config.toml
d_model = 224
experts_per_token = 3
d_expert = 64
moe_layers = [0, 2, 4, 6]
init_std_router = 0.024
vocab_size = 8192
norm_place = "pre"
parallel_block = false
init = "normal"
lr_head = 0.00799
grad_clip = 1.0
schedule = "wsd"
decay_fraction = 1.0
seq_len = 256
train_tokens = 572900000
Below are experts of layer 2 (counted from 0) of a mixture-of-experts language model. Rows are named router (the router's row for the expert), gate (a neuron's input weights, with its number), up (a neuron's input weights, with its number), down (a neuron's output weights, with its number) and show model dimensions 0-223. Each number is 128 + 24 x the weight over its row's rms, rounded and kept within 0 to 255.
Before each expert's rows: a language model's description of what the expert responds to. This comes from a sample of Wikipedia text that the model never trained on.

# expert 6
Opening brackets. Opening parentheses and brackets, plus some opening quotes, often before scores, dates, loan stats or birth years, such as (0), (25–15.
router [116 124 134 126 155 144 141 145 106 132 151 163 140 128 123 132 134 118  87 125 115  98 127 131 120 122 136 144 135  80 105 130 122 133 128  94 160 130 100 122 121 135 102 128 154  90 154 113 110  63 101 145 121 146 130 129  87 144 102 127 158 158  99 131 128 152 159 117 127 161 119 119 139 103 147 105 131  89 127 148  80 129 129 146 146 123 115 150 115 163 152  83 135 132 141 130 158 114 157 186  88  79 167 108  96 121 100 143 140 142 127 106 174 117 134 156 123 117 104 122 107 119 149 139  77 115 142 177 157 130 159 109  95 117 159  87 112 121 105 126 169 142 140 112 139 116 127 134  82 164 101 144 151 106 150 106 154 157 148 181 144 172 134  94 108 101 142 126 109 155  68 117 142  92 115 121 123 110 104 138 184 153 143 146 105 143 138 142 116 117 111  85 150 130 191 139 129 167 135 172  91 102  96 130 143 176 134  68 135 146 127 128 139 134 145 126 113 171 138 129 111 119 105 120]
gate0 [101 130 106 123 105  95 129 158 173 133 144 131 145 122  97 143 146  89 127 105 126 109 128  76 138  86 103  90 121 142 153 104  70 109 134 120 135 126 115 108 119 145  94 121 146 143 109 158 163  93  85 125 136 126 141 104 107 129 101 108 104 107 174 179 142 130 108 108 149 104 119 154 154 136 168 167 169 129 129 134 103 125 109 138 119 159 118 159 140 116 129 126 136 140 141 159 115  89 133 184 163 105 138  97 125 175 141 138 109 134 133 154 129 126 107 124 131  90 150 116 100 141 130 152 123  82  99 120 147 150 142 111  91 134 100 142 117  96  95 159 142 127 129 136  93 123 131  88 141 144 153 114  94 155  62  70 108 140 107 120 138 168 149 128 129 162  99 143 120 114 139 172 132 124 119  82 157 139 156 120 127 148 118 108 151  96  91 131 113  95  78  72  91 125 160 117 127 147 148 158 120 136 133 123  94 102 157 126 131 131 114 108 154 116 120 145 129 144 110 123  56 147 128 106]
up0 [114 156 132 147 116 133 116  90 122 114 138 110  99 147 110 127 138 111 142 123 116 171 142 141 120 137 111 124 117 137 106 125 167 101 122  93 115 148 161 118  89 147 117 104 125  92 105  95 157 120 165 128 113 115 160 162 143 148 116 137 178  98 160 135 124 109 118 128 131  85 117 139 124  93 139 122  97 103 126 177  98 110 143 125 104 108 111 133 131 130 115 148 131 136 128  86 148 108 127 110 151 177 139 178 104 118 100  96 126 118 122 141 175 143 143 127 132 124 128 109 140 117 163 112 158 114 119 106  97 164  82 148 122 175 171 133 106 128 127 123 141 116 143 156 114  98 162  92 165  96 112  89 153 106 138 175 198 129 143 112 133 126 179 159 137 100  97 117 141 151 171 107 121  97 109 133  88 110 116 121 144 156 105 181 123 146 115 137 159 169 122 151 112  91 151 121 147 168 100 158 163 112 186 170 148 133 117 107 139 142 166 193 120 135 128 147 141 104 137 159 120 131 111 129]
down0 [151  54 112 129 113 112  81 118 131  84 150 148 103 129  87 111 119 129 136 126 107 122 113  91 138 110 143 142 199 125 134 165 136 119 118 121 143 138 161 162 144 155 112 116 116 146  86 112 114 157 146 160 126 168 106 145 157 116  85 117 125 109 137 125 118 130 146 140 123  99 121 123 103 182 111 137 115 143 106 138 178 111 140 114 129 107 135 100 155 169 163 139 131  92 139  70 111 158 100 178 142 139 144 164 122 155 100 132 111 155 120  98 124 127 161 120 103 131 134 124 118 143 204 129 118 116 136 170 149 101 182 134 122  97 130 146 113 157 120 150 112 131 151 124  98  95 126 130 140 132 131 113 148 108 136 155 118 108 108 115 155 113 138 149 118 122 124 161 152 111 122 136 108 136 113 118 165 163 116 116 114 145 133 106 146 128 150 115 156 157  83 146 158 107 145  95 111 182 137 118 162 138  94 152  94  58 133 131 171  81 138 162 151 131 126 147 109  94 148 107 143 144 149 119]
gate1 [125 149 167 127 148 135 131 118 143 143 105 121 146 180 135 111 106 185 143 142 136 143  87  93 124  87 121 105 151 102 126 119 121 112 113 113 105 148 116 162 175 105 163 138 130 141 123 128 141 130 144  97 128 132 122  81 129  98 132 142 135 126 145 157 140 134 162 105 166 123  85 105 157 107 121 148 132 139 132  73 171 177 142 128 189 110 118  87 127 154 173 159 153 134 170 127 175 137 104  99 159 123 108 117 147 122  95 144 126 106 136 163  98 120 106 101 108 152 132 149 160 135 144 166 122 129 108  78 186  73 154  91 135 155  95 102 116  93  97 139 114 128 106 104 128  93 114 162  99 125 111 144 155 161 111 163 118 135 126 131  78 133 133  98 103 122 117 128 153 121 123 109 166 106 119 140 141 148 122 115 113 134 152 123 153 164 114 120 150 160 113 145 128 131 150 117 115 140 112 144 120 146 114  71 142 108 135 164 115 104 130 139 122  76 142 117 164 122 104 103 131 182 102 135]
up1 [142 140 186 146 133 134 130 120 141  99 112 147 150 138 157 115 111 116 118  99  86  97 173 135  73 132 151 118 123 107 127 145  94 133 150 140 131  93 133 149 111 132 107 147 143 113 127 133  81 122 101 126 133 142  75 156 144 112 137 123 162 134  66 129 147 156  85 119 151 129 147 124  98  73 155 104 100 108 132 109 109 116  76 124 131 135 164 102 107 148 128 142 136 127 162 120 151 159 119 109  93 120 147 117 149 106 144 121 120 140 128 152 159 114 118 102  87 159 101  86 152 134 123 133 102 168 140 115 154  84 102 148 127 102 148 108 138 172 127 137 115 150 140 165 132 142  70 121 133 120 143 137 158 122 103 146 109 130 132 154 106 105 146 106 160 104 129 141 131 112 140 143 167 113 132 112 135 143 141 123 148 185 167 106 140 161 176 132 135 159 107 159 112 155 131 134  86 138  89 128 141 101 134 174 153 123 104  68  96 118 160 113 141 137 146 189 101 121 176 150 109 105 134  95]
down1 [108 114 135 124  90  87  73 150  90 104 119 120 151 130 145 155 112 121 120 156 124 118 101 108 166 142 107 133 100 107 159 142 118 127 149 174 126  68 147 112 133 138 132 130 119 124 126  78 121 126 120 140 127 179 166 119 102 136 103 145 103 213 143 164 104  95 145 105 101 159 177 141 115 136 111 123 113 122 156 134 140 103  85 110 131 111 149 152 164 125 115 155 153 135 145 124 147 127 111 135 152  83 157 107 130 155 137 152 126 129 138 120 137 104 109 104 109 140 122 115 126  65 103 148 130  96 140 173 107 126 121 125 124 159 113 118  90  78 154 135 120 110 151 107 107 143 148  88 130 131 122 125 115 147 164 123 123 125 113 133 122 137 107  73 138 110 108 138 150 135 117 136  73 128 155 122 136 165 179 117 115 149 157  95 121 111  91 162 135 139 167 124 107 140 161 124 103 119 159 118  79 143 144 135 119 174 152 118 116 159 135 125 168 155 114 133  95 111 104 191 130 160 156 134]
gate2 [137  91 159 126 107 110 123 132 121 120 111 116 121 119  84 122 167  80 136 116 119 151 132  87 178 123  89 145 124 123 126 140 122  79 117 127 156  89 102 154 142 142 175 165 172 105 126 140 121 104 167 126 130 102 118 129 102 130 114  74 123 109 131 153 125 112 102 136 164 129 140 159 169 114 157 121 147  99 173 132 123 110 123 111 125 123 148 129 131 130 145 123 122 143 162 167 121 135  77  87 133  92 154 151 161  73 107 143 162 133 146 122 131 161 113 126 126 157 103 136 143  82 107 159 120  86  99  85 179 147 133 153 136  92 107 138 104 143 133 125 156 143 139  78 146 120 139 134 132 135 145 166 116 145 138 126 112  95 123 129 126 116  98  88 113  85 103 163 193 138 115 193 112 124 135 127 170 118 166 119 117 142 145 108 143  88  82 116 130 126 152 109 107  99 176 113 126 133 126 116 133 154 155 117 133 134 134 117 132 153 142 144 191 110  96 112 128 121 142 151 130 126  97 145]
up2 [147 124 127 110 131 155 113 134 129 113 128 155 149 150 168 130 103 139 134 133 162 132 103 176 133 140 146  97  92 138 127 108 133 173 123 141 152 132 126 130 107 163 110  86 113 173  83  99 123 158 150 123 144 153 109 142 133 154 154 153 113 138  93 148 125 136 134  98  91 105 132 158 130 101  86 145 131 114 141 135 133 124 136 171 128 112  95 104 146 111 159 140 144  73 131  81 114 139 204 154 127 123  88 157 113 144 113  68 100 111 136 146 104  83 125 109 127 101 157 112  88 166 128 151  98 154 128 135  93 147  93 123 143 137  82 154 140 173 101 141 114 139 125 122 127 158 106 117  87 140 148 117 125 139 140 149 124 141  96 133 121 126 133 167 115 162 104 137 110 107 123 155 138  86 116 122 110 107 120 129 134 176 157 135 133 132 137  94 190 124 149 169 200 124 156 132  89 155  93 132  84 102 126 136 120  95 163 117 125 114 150 131 115 145 146 127 125 141 130  70 126 102 116 136]
down2 [132 161 134 131 140 133 137 111 115  88 138 162 115 156  93  97 146 116 127 119 121 131 129 144 128 149 147 148 159 116 113 121 112 123 121 107 123 145 115 169  77 117 117 106 101  73 148 130 131 120 108 146 129 123 114 121 150 117 111  95 149 180 121 123 124 165 132 118 157 125 153 156 121 124 130 145 124 142 127 137 149  93 173  77 104 152 130 126 106 140 151 155 102 134 122 102 137 110 109 112 108 132 108 117 145  77  71 127 172 105 136  93  93 129 203 109 149 123 186 143 132  92  96 138 120 104 120 123 130 114 151 137 115 142  96 107 141 101 155  90 115 105 120 116 106 143  75 144 140 155 138 101 102 103 131 147 127 100 137 108  63 122 136 139 112 135 166 156 101 150 177 125 119 157 115 131 151 122 164 111 165  82 132  90 159  99 139 147 122 157 142 142 131 144  88 175 117 156 104 124 130 139 127 190 108 156 141 116  99  90 160 152 152  95 132 112 170 111 123 136 178 130 120 148]
gate3 [135  92 139 117 149 146 114 133 135 141 128 161  94 133 169 164 129 127  88 164 140 131 165 128 127 108 111 107 152 105 139 181 132 108 123 143 135 126 131 155 128 114 135  91 132 113 118 156  95 104 143 112 136 126 160 142 161 130 124  99 149 127 107  98 157 132 138 129 141 115 139 136 111 144  89 138 115 153 132  76 137 166 124 171 152 123 116 104 176 111  76 108 153  88 111 120 113 160 127  98 109  72 131 123 130 125 107 108 128 150 144 125 154 109  96 194 113 114  97 133 124 130 105  96 157 122 112 101 127 166 141 120 149 126 138 147  69 154 133  84 135 143 128 164 118 124 142 145 168 102 148 114 142 114 120 133 115 184 152 144 124 141 171 120 102  94 114 134  89  53 104 114 122 117 117 129 120 196 112 143 160 179  84 130 146 111 139 124 102 118 127  86 126 109 159 109 120 120 145 125 153  95 127 137 132 148 136 132  98  81  87 118 178 168 108 113 128 129 152 133 100 151 102 137]
up3 [144 100 146 129 107 107  92 130 157  91 101 130  98 154 143 162 133 140 132 156  97 131  57 149 128 113 139 120  81 119 133 135 163 147 136 132 156 147 155 134 152 116 119  82 168 121  91 133 133  76 125 140 184  92 122 169 132  80  97 170 164 128 165 118 124 126  98 110 115 150 141 132 111 122 131 132 117 152 140 129 111 116 147 118 110 126 132 119 144  88 125 179 140 157  99 152 128 136 154 120 124  98 126 154  97  99  89  82 139 111 167 149 150 148 137 172  93 140 141 152 123 151  91 107 126 147 112 127 129 173 163 141 146 172 128 102 133 155 108  83 100 122 157 197 150  96 113 118 111 123 137 122 134 142 127 154 134 187 120 136 109 149  94 115 107  95  93 113 126 107 157 136 108 136 120 127 140 135 170 131 127 157 139 169 124 130 113 128  95  98 111 122 106 157 126 139 140 102 124 153 186 126 128 118 159 107 100 144 110 110  99 163 132  98 152 103 123 118  96 137 137 131  92 116]
down3 [143 133 140 163 107 175 150 161 164 146 152 154 128 140 149 132 112 130 112 109 170 139 159  93 148 143 112 122 108 127 137 151 107 164 139 149 109 123 150 120 101 130 153 143 124 121 102 103 135 127 118 140 185 103 111  81 141 124  95 136  84 108  88 124 141 142 113 119 134 105 128 127 104 126  86 133 166 140 122 116  83 160 103 151 145 106 111  83 135 134 137 111 117 123  89 161 124 125  87 200 150  95 136 150  96 132 112 110  96 145 161 133 117 110 109 136 107 158  91  76 103 144 129 126 129 101 109 150 161 156 119 138 136 111 118 154 130 155 147 151 154 156 162 126  82 128 102 100  77 120  76 135  96 162  94 104 127 110 123 155 137 172 117 121 102 134 154 130 116 154 124 110 118 125  76  82 134 116 141 140 138 134 137 142 172 109 102 161 101 140 183 120 101 129 163  89 148 130 123 148 102 155 145 117 104 106 136 175 112 117 123 147  99 186 150 108 107 114 114 137 131 148 131 104]
gate4 [142 120 111 129 126 136 140 124 155 127 140 151 133 171 114 102 172 167 146 130 121 165 132 164 149 141 155 109 140 155  98 146 122 148 143 144  90 187 125 124 174 113 129 135 114 135 127 107 127 126 151 133 156  95 149 124 178  86 109  97 134 146 145 139 111 107 139 115 124  82  87  96 101 134 122 163  76 113 121 143 130 118  97 129 195 132 147 123  88 137 117 167 120 112 125  91 108 149 113 147 175 115 141 151 110 129 101 158 114 152 125 136 100 108 120 119 127 131 133  83 114 108  62 138  99  85 128 142 143 135 135 143 148 135 118 144 115  85 158  69 137 157 102 170 142 109 146 129  94 132 107 119 133 132 185 153 125  82 130 112 152  91 170 108 125 131 141  99 125 111 119 121  97 118  97 109  87 112 117  94 114 149 141 103 159 106 115 128 143 125 168 140 119 152 120 164 151 134 137  85 125  92 138 110 122 129 155 129 141 149 103 105 139 159  97 138 161 143 170 176 151 162 108 100]
up4 [ 94 102 101 143 103 130 115 145 111 135 157 138 138 164  90 125 153 103 116 141 107 136 148 165  85 122 123 152 157 197 123 163 134 151 162 125 116 141 114 137  93 117 143 152 122 119 121 148 163  72 164 108 127 117 133 117  82 108  81 135 102 148 148 170 123 105 152 110  87 105 138  65 107  98 112 156 145 122 164 107 134 117 128 154 161 111 137 157 117 161 100 145 121 130 123 136 137 168 114 130  83 111 173 149  71 152 125 187 131 132 110 152 144 157 132 103 130 121 114 129  98 102 116 126 144 105 117 138 129 136 139 159 102 156 136  65 139 138 149 116 115 166 141 119 136 133 123 100  82 108  98 128 142 147 128 103 115 135 128 132 133 157 123 118 123 131 130 161  77 119  94  95 148  97 107 135 160  87  83 149 150 168 158 128 156  93 116 125 143 147  89 110 119 163  99 154 137 125 119 115 143 114 124 151 147  90 105 106 143  98 110 121 120 162 168 154 130 140 118 119 115 136 153 165]
down4 [ 82  96 103  99 120 140 148 149 161 178  69 136 132 134 123 137  66 107 114 139 130 138 107  97 125 117 100 144 150 129 171 103 115  91 144 156 130 144 102 141 134 131 146 107 112 163 120 169 109 122 139 123 134 137 118  95  89 157 142 158 113 155 134 146 124 164 159 117 166  90 149  77 130 139 133 146 150 105 131 161 157 115 117 130 101 139 147 126 148 106 134  95 108 126 149 132 170 124 129 171 157 133 167 161 101 112 164 122 135 134  98 126 178  98 116 161 105 189 119 104 114 145 107 135 153  99 135 144 136 172  85 127 125 173 162 150 121  81 119 100 144 117 128 103 108 142 103 148 119 115 158 145 117 105 145 185 131 125 126 137 173 106 123 137 172 131 118 172 120 122 129 125 119  84 123 104 155  88 132 117 130 105 127 149  81 138 160 143 134 113 110  97 128 144 118 154 102 131 129 123 127 140  96 162 145 118 111 181 107 127  93 142 149 102 143 145 123 105 122 128 172 123  90 153]
gate5 [117 164 105 154 171 134  97  97 130 157 103 117 101 161 173 104 100 118 115 149 138 159 123 132 118 180 118 123 154 122 168 123 160 132 137 148 126 136 138 117 140 120 148 112 134 147 141 137 130 116  99 133 105 119  99 137 112 132 122 159 113 212 104 115 162 134 107 150  95 103  94 110 134 135 136 111 128 118 105 119 140 141 113 127 111 128 138 128 104 104 117 131 130 104 109 145 132 132 126 135  96 144 121  91 132 102 108 130 105 106 124 167  46 153 124 147 108 135  84 127 136 135 126 156  96 146  95 125 166 144 150 106 126 112 173 114 148 131 123 161  96  96 118 132 145 108  83 122 162 115 182 133  98 154 126 102  86 103 124 118 122 143 109  64  70 119 113 101 113 118 185 127 155 165 150  89 119 147 102 151 173 151 125 130 139 155 116 115 138 119 138 118 110 109 140 109  97 139 173 117 114  85  94 147 126 128 132 126  93  80 119 120 150 124 160 148 176 143 136 180 119 142 154  98]
up5 [148 135  77 126 120 126 116 145 159 127 148 133 173 110 119 107 159 130 152 109 133 117  95  85 158 122 121 114 165 163 109 150 119  87 136 141 108 118 152 130 121  63 104 136 117 129 112 117 104 127 138 131 117 104 174 155 125 144 147  84 128 107 135 122 121 111 150 112 145 134 106 161 133 127 109 145 139 145 135 140 103  85  81  99 139 122 142 104 166 113 121 122 106 107 118 121  84 160 143 107 164 127 117 135 103 130 179 124 119 149  99  99 185  99 136 102 115 125 162 100 149  84 119 119 154 114 118  74 125 150 115  96 137 125 100 101 148 106 169 108 162 161 144 142 103 169 146 152 154 130  70 106 172 117 111 138 131 112 155  58 139 124 151 153 182 182 140 118 141 137 124 166  97 106 107 120 116 118 190 123 130 139 116 133 131  97 120 124 110 131 157 137 122  99 117 114 173 122 103 141 143 130 147 159 115  80 130 120 146 118 166 110 125 133 112  96 125 134 134 133 179 105 145 108]
down5 [174 125 145 141 136  89 123 124 148 153 160 162  98 125 129 118 134 100 159 176 156 109 139 133 107 124 129 122  91 158 121 135 129 107 139 144 111  98 144  75 124 135  89 154 163 128 107 125 117 129 114 149  85 151 121 143 150  96 157 141 113 150 140 153  80 121 153 161 162 169 126  94 122 135 118 111 137 129 127  90 146 113 150 145 105 140 150 134 124 148 114 131 191 163 134 142 107 134  98 103 113 149 155 178 115 126 128 154 125 115 136  91 123 120 163 112 119 133 140 132 116 131 169  92 112 139 115 171 136 102 180 122 147 113 152 180 115 145 110  60 146 116 150 132 111  98 147 110 121 120 109 132 146 103 121 127 131 140 128 155  65 124 139  89 117 102 156 114 141 156  84 126 122  98 123  63 105 106 158 126 105 122 149 113  88  92 102 152 130 103  98 153 120  83 133  94  99 113 120 145 160 155 177 155 149 140 114 144 156 145 115 110 121 124  95  95 101 147 151  95  91 117 138 125]
gate6 [143 161 136 140 152 144 139 118 113 173 113 129 143 178 132 155 133 175 157 114 141 120  96  88 155 160 135 107 139 168 145 108 151 147 154 159 143 115 132 109 131 160 167 134 143  89 132 122 119 156 153  98 101 137 122 101 127 128 122 130 112  83  86 133  97 147 118 146 130 109 102 142 149 110 144  92 107 121 136  88 181 137 147 126 145 127  98 125 107 152 146 110 118 130 140 132 124 168  92 138 131 130  96 115 157 151  98 110 111 109 125 101 135 108  89 126 108 110  85 144 160 125 173 150 115 112 143 146 124 158 138 162 143 177 107 117 135 160  92 107 108 126 117 103 139 145 111 147  78 121 120 141 143 136 106 158 143 128 122 123 137 170 127 156 152 153  95 137 113 155 170 159 143 129 108 170 102 162  84 105 149 144 149 138 173 173 128  58 107 120 157  88 160 125 117 113  77 103 175 108 126 168 109 114 123 120  97 133 105 135 137 127 162 134 127 140 167  78 100 105 137 159 142 141]
up6 [105 102 101 155 128 109 105 115 159 102  95 141 125 158 161 148 129 116 145 119 140 140 109 178 123 109  86  89 128 151 123 150 104 142 105 126 155 117  84 142 152 142 156 128 135  68 125 133 128 124  91 168 154 113  97 148 119 108 146 162 139 116 141 141 116 156 115 134 102 109 110 132 103 136 111  96 137 114 109  73 165 134 142 133 130 112  84 132 112 123 135 133 128 151 147 123 117 143 126  95 102 146 183 139 135 136 118 135 167 105 153  87 102 133  96 135 126 124  95 113 138 130 186  91 114 109  94 143 122 129 161  89 122 133 137 110 114 127  90 130 138 144 123 131 156 138  76 124 123 102 103 120 182 118  95 117 120 143 155 129  85 119 151 156 157 125 134 103 101 124  76 113 139 161 129 152 141 174 124 113 129 147 130 122 144  97  65 126 107 109 141  97 154 147 137 116 162 113 165 121 125 134 162 161 142 113 147 157 105 158 149  94 176 132  75 122 115 114 134 141 144 133 181 203]
down6 [110 134 154 168 175 149 155 140 101 142  88 148 129 109 152 127 142  97 140 104 121 154 125 117  67 126 112 147 100 151  88 105 154 129 122 128 116  82 115 123 121 190  87 137 179 136 119 100 132  93 169 166 150 177 159 139 150 136 112 151 116 100 138 145 141  96 120 125 151 101 122 160 171 115 142 115 121 125  81 166 147 143 136 133 112 176 147  95 122 121 124 137 126 125  90 104 129 131 158 132 150 128  82 103  66 147 140 137  90 113 129 156 105 135 100 113 130 156 102 123 134 168 111 127 144 147 124 110 189 150  67 134 124 150 100 155 109 133 132 113 109 159 121 159 140 168 137  84 136 142 171 163 136 134 156 131 119 138 155 127 111 156 117 150 109 143 124 109 135 175 136 147 116  93 136 126 158 161 122 137 135  99 136 147 146 137 149 114 109 148 157 161 142 130 112  91 110 173 173 107 120 133  94  99 111 138 139 113 139 123 140 131 140  84 124 127 122 153 115 164 140 159 137 156]
gate7 [110 173 151 130 121 102 137 111 170 127 153 158 117 180 154 115 157 157 118 144 133 146 155 127 145 123 128 146 138 126 154 108 149 102 170 183 135 118 131 100  98 121 124 117 150 145  86 132 127 146 139 119 115 138 122 136 138 139 113 133 181 161 164 113 115 103  81 155 135 108 129 101 142 117 120 154  97 143 105 137  88 139 133 130 137  88 168 150 105 107 126 129  98 117 128 108 132 149 118 179 137 152 100 170 131 128 148  93 125 167 119 141 153 112 160 106  88 100 118 149 131 136 133 110 152 125 104 140  98 151  97 149  99 139 140 158 113 178 109 151 134 154 141 131 138 113 131 132 150 177 106 122 116 132 105 154 115 125 132 129 146  86 183 100  94 112 118 130 172 119 146 171 104 134 161 104  96  87 106 118 160 143 135 142 148 155 189 140 170  97 106 147 111 140 156 151 125 135 117 165 131 195 138 117 110  73 137  90 119 178 111 152 149 103 173 113 142 113 144 141 115 126 120 103]
up7 [ 92 132 114  84 157 142 100 139 144 163 113 165 104 112 145 100 116 169 102 107 148  98 155 112 130  94 136 122 112 119 152 117 145 137 110 128 143 188 118 134  94  91 156 141 171 141  81 108 100 120 157 129  97 146 159 102 112 121 117 112 122  91  98 164 116 120 149 131  95 152 157 130 175 153  97 148 122 157 150 140 125 119 130 152 130 138  87 100 133 135 142  77 114 136  91  74 178  93 145 157 119 141 108 147 113  98 101  56 150 117  98 100 130 123 171 159 106 149  63 155 108 150 159 131 146 149 114 123 115 119 115  75 144 155 110 155 119 110 131 153 124 132 135 117 115  94 125 129  96 124 117 135 140 151 137 108 144 136 111 147 109 134 153 127 128 126 161 147  99 108 105 101 140  97 169  84 159 101 127 133 145 138 126 151 135 128 156 124 189 136 133 123 115 146 139 129 134 147 169 138 118 108  84 123 103 136 106  82 150 150 132  91 134 101 125 149 126 140 118  88 116 113 106 122]
down7 [140 119 126 128 146 154 162  96 103 127 128 136 149 160 165 162 140 151  90 136 139 120 115 126 109 117  98 126 136 135 123  90 137 101 139 105 119 124 111 147 134 100 159 126 157 137 136 167 105  77 126  96 123 118  89  73 127 130 157 151  97 112 129 125 121 165 136  79 148 117 122 120 108 175 130  90 153 109 129 144  92 126 124 129 145 123 184 121 124 154 127 143 112  95 149 126 145  77 122 151 141 147  90 143 107 145 108 117 147 133 113 157 162  86  98 159 165 145 144 100 131 127  97 128 136 111 120 177 100 128 135 117 129  96  95 117 101 136 113 102  96  93 208 150 146 121 132 118  95 111 172 168 157 141 110 103 135 151 170 150 157 114 141 113 109 160  71 115 142 121 101  99 164 123 115 129 105 126 125 126 112 145 156 171 160 128 132 162 126 123  90 147 114 128 129 135  93 135  56 108 106 114 117 145 150 140 125 126 156 174  81 119 147 148 134 122 110 147 132 127 137 138 180  99]
gate8 [145 168 131 110 167 109 108 113 107 153 147 102 142 122 132  84 128 108 130 159 106  87 120 135 144 148 155 100 123 124 127  86 110 183 123 156 133 128 160 143 131 143  90 138 111 109 151 149 127 155 162 136 134 168 135 109 163 126 145 110 114 143 104 167 150  90 145 113 136 149 129 133 134 131 111 111 164 184 136  87 142  91 155 108 149 120 126 122 144 106 142  98 130 103 121 134  92 129 117 125 105 135  75 115 114 115 124 100 105  96 117 112 125 130  95 164 141 114 185 131 116 103 109 114 126 144 100 148 130 142 139 144  96 105  58 126 140 137 153 121 122  73 100 147 134 124 127 161 107 103 182 128 119 136 111 127 127 150 102 115 139 131 133 148 109 137 110 138 142 161 143 135  99  96 114 109  66 127 129 153 162 132  79 141 131 135 152 133 179 112 129 136 160 119 130 123 143 126 165 110 146 158 115 128 124 120 169 181 160  62 116 129 166 133  94 111 104 141 121 119 163 129  83 199]
up8 [139 117 140 128 166 130 107 122 154  90 127 109 126 111 109 124 163 130  76 174  75 109 165 114 114 129 133 134 111 121 128 121 118 132 146  91 113 136 177 135 120 132 124 142 155 119 168 149  72 103 106 111 123 133 151 128 172 114 134  60 150 117 145 145 165 149 144 101 100 122 145  51 124 148 148 118 121 157 135 130 103 126 123 106 119 154 154 156 166 128 166 153 110 132  54 137 141 113 139 152 147 116 179  93 133 134 121 130 114 118 152 129 109 122 165 166 119 152 131 116  66 124  73  81 100 159 127 104 120 122 123 117 127 162 149 132 136 157 134 152 150 123 111 142  92 133 102 154 127 130  93 139  92 137 124 104  90 148 115 147 138 168 104 130 159 136 146  90 101 108 140 126 110 118 138 137 105  93 120 173 110 107 102 135 136 154 102 129 116 122 142 158  96 161 145 139 129  96 134 127 153 143 138 134 168 135 165  96 132  68 130 155 136 180 123 127 123 107 164 139 122 132 127 130]
down8 [172 159 166 132 115  99  86 125 159 155 133 107 154  92  97 137  88 156 122 141 156 124 153 106 142  85 125 152 108 161 134 115 108  92 130 124 117 123 100  83 119 167 111 106 120  89 150 156 142 134 144 150 171 124  99 127 127 138 122 128 117 154 162 142 155  99 113 104  99 120 146 112 114 148 131 176 122 126  94 142 169  89 165  99 157 128 159 106 165 143  91 133 135 117 136  95 117 106 111 140  92 108 129 153 120 110 144 150 122 111 102 130 119 117 155  68 146 119 138 129 129 119 111 137 116 147 102 143 139 144 132 120 146 171 108 112 149 114  83 141 116  94 107 150 116 174 134 109  84 118 152 116 181 134 139 131 103 102 172 114 113 121 127  96 173  69 136 134 129 169 124 190 148 113 137 100 110 101 101 158 128 122 122 134 150 150 116 103 120 115 116  94 143 131 118 191 146 129 131 173 139 114 155 120  79 139 143 143 131 139 158 119 112 140 116 143 123 167 115 143 142 119 163 186]
gate9 [145 146 140 126 120  89 125 125 133  74 117  95 135 124 124 131 126 172 121 173 138 164  98 120 153 151  95 129 155 148 113 117 130 111 124 139 107 138  99 164 137 148 131 168 148 157 164  98 144 118 130 111 153 147 118 126 105 131 154 161 143 123 172  80 122  71 131 154 142 152  99  98 110 141 142 138 118 109 124 153 132  89 113 136 108 153 123 118 140 124 101 166 113 151 143 158 151 124  78 183  95 112 144  98 160 120 115  86 127 110 146 117 142 139 132  91 171 127 139 118  67 129 135 152 111  95 115 109 126 162 121 133 108 117  98 126 155 128 107 159 102 175 138 147 129 165 152 105 109 103 164 105 112 155 122 117 111 126 152 112 132 117 106 143  85 110 167 185 175 132 116 137 115 119 150 110 141 125 127 135 115 124 150 130 155  84 126  90 128 109 134 116  93 138 150 170  84 155 136 143 136 132 113 144 150 134 135 117  68 115 137 157 157 150 140 142  75 160 129 123  77 107 190 121]
up9 [148 163 109 125 113 147 145  87 166 133 115 123 133 105 147  95  89 196 119 123 142  72 110 102 130 143 114 112 127 117 144 173 119 157 155  92 128 134 166 152 139 129 139 135 136 141  86 121 138 141 118 120 133 132 131  94 104 127 130 127 128  79 106  60 134 101 113 125  88 121 131 139 126 124 155 101 133 144 151 116 151 143 106 131 124 136 149 124 108 153 149  84 151 125 138 149 113 116  61 147 114 117 118 128 137 133 108  84 111 139 115 117 148 173 131 137 135  90 127 145 127 118 152 123 121 150 120 105 131 117 163 173 106 132 107 113 157 131  84 145 132 130 150 208 177 137 166 102 167 112 140 150 124 111 117 119 125 129 132 151  79 136 114 171 154 132 136 128 128 198 133 135 103 158 162 133 139  94  95 127 123 116 132 106 122 152 111  98  87 108 145  96 109 137 122 134 134 139 149 146 131 175  91 152 169 145  93  99 148 136  88 106 151 107  97 152  92 136  91 141 130 167 157 132]
down9 [148 153 109  89 166 119  93 145  90 111  74 136 128 114 113 126 163 166 128 146 131 132 140 224 113 154 125 102 154 147 142 158 107 140 138 151 124  90 168 179 152 105 143 136 143 130 153 122 111 149 157 148 129 148 120 156 112 159 116 130 151 131 142  80 170 108 149 119 162 127 156 122 109 158 171 115 136 162 111 132 102 110 127 131 108 117 124 133 124 170 148 129 118 147  94 122 143 145 123 100  95 157 124 107 150 125 136 160 123 101 154 135 104 138 159 121  80 146 116 125 148 145 128 114 145 133 156 122 136 107 157 116 119 144  98 118 154 119  83 113 122 130 143 105 118 119 144 125 110 109 157 181 111 116 141 162 132 137  92 110 130  79 141 165 103 159 118 144 170 114 126 100 118 122 114  67  63  80 144  94 139 107 129 138 140 129  96 158 133 115 152 131 133 114 129  93 141 110 138 129 106  82 143 123 129  89 163 131 123 126 108 178 130 147 126 149 134 108 136 151 158 169  78 131]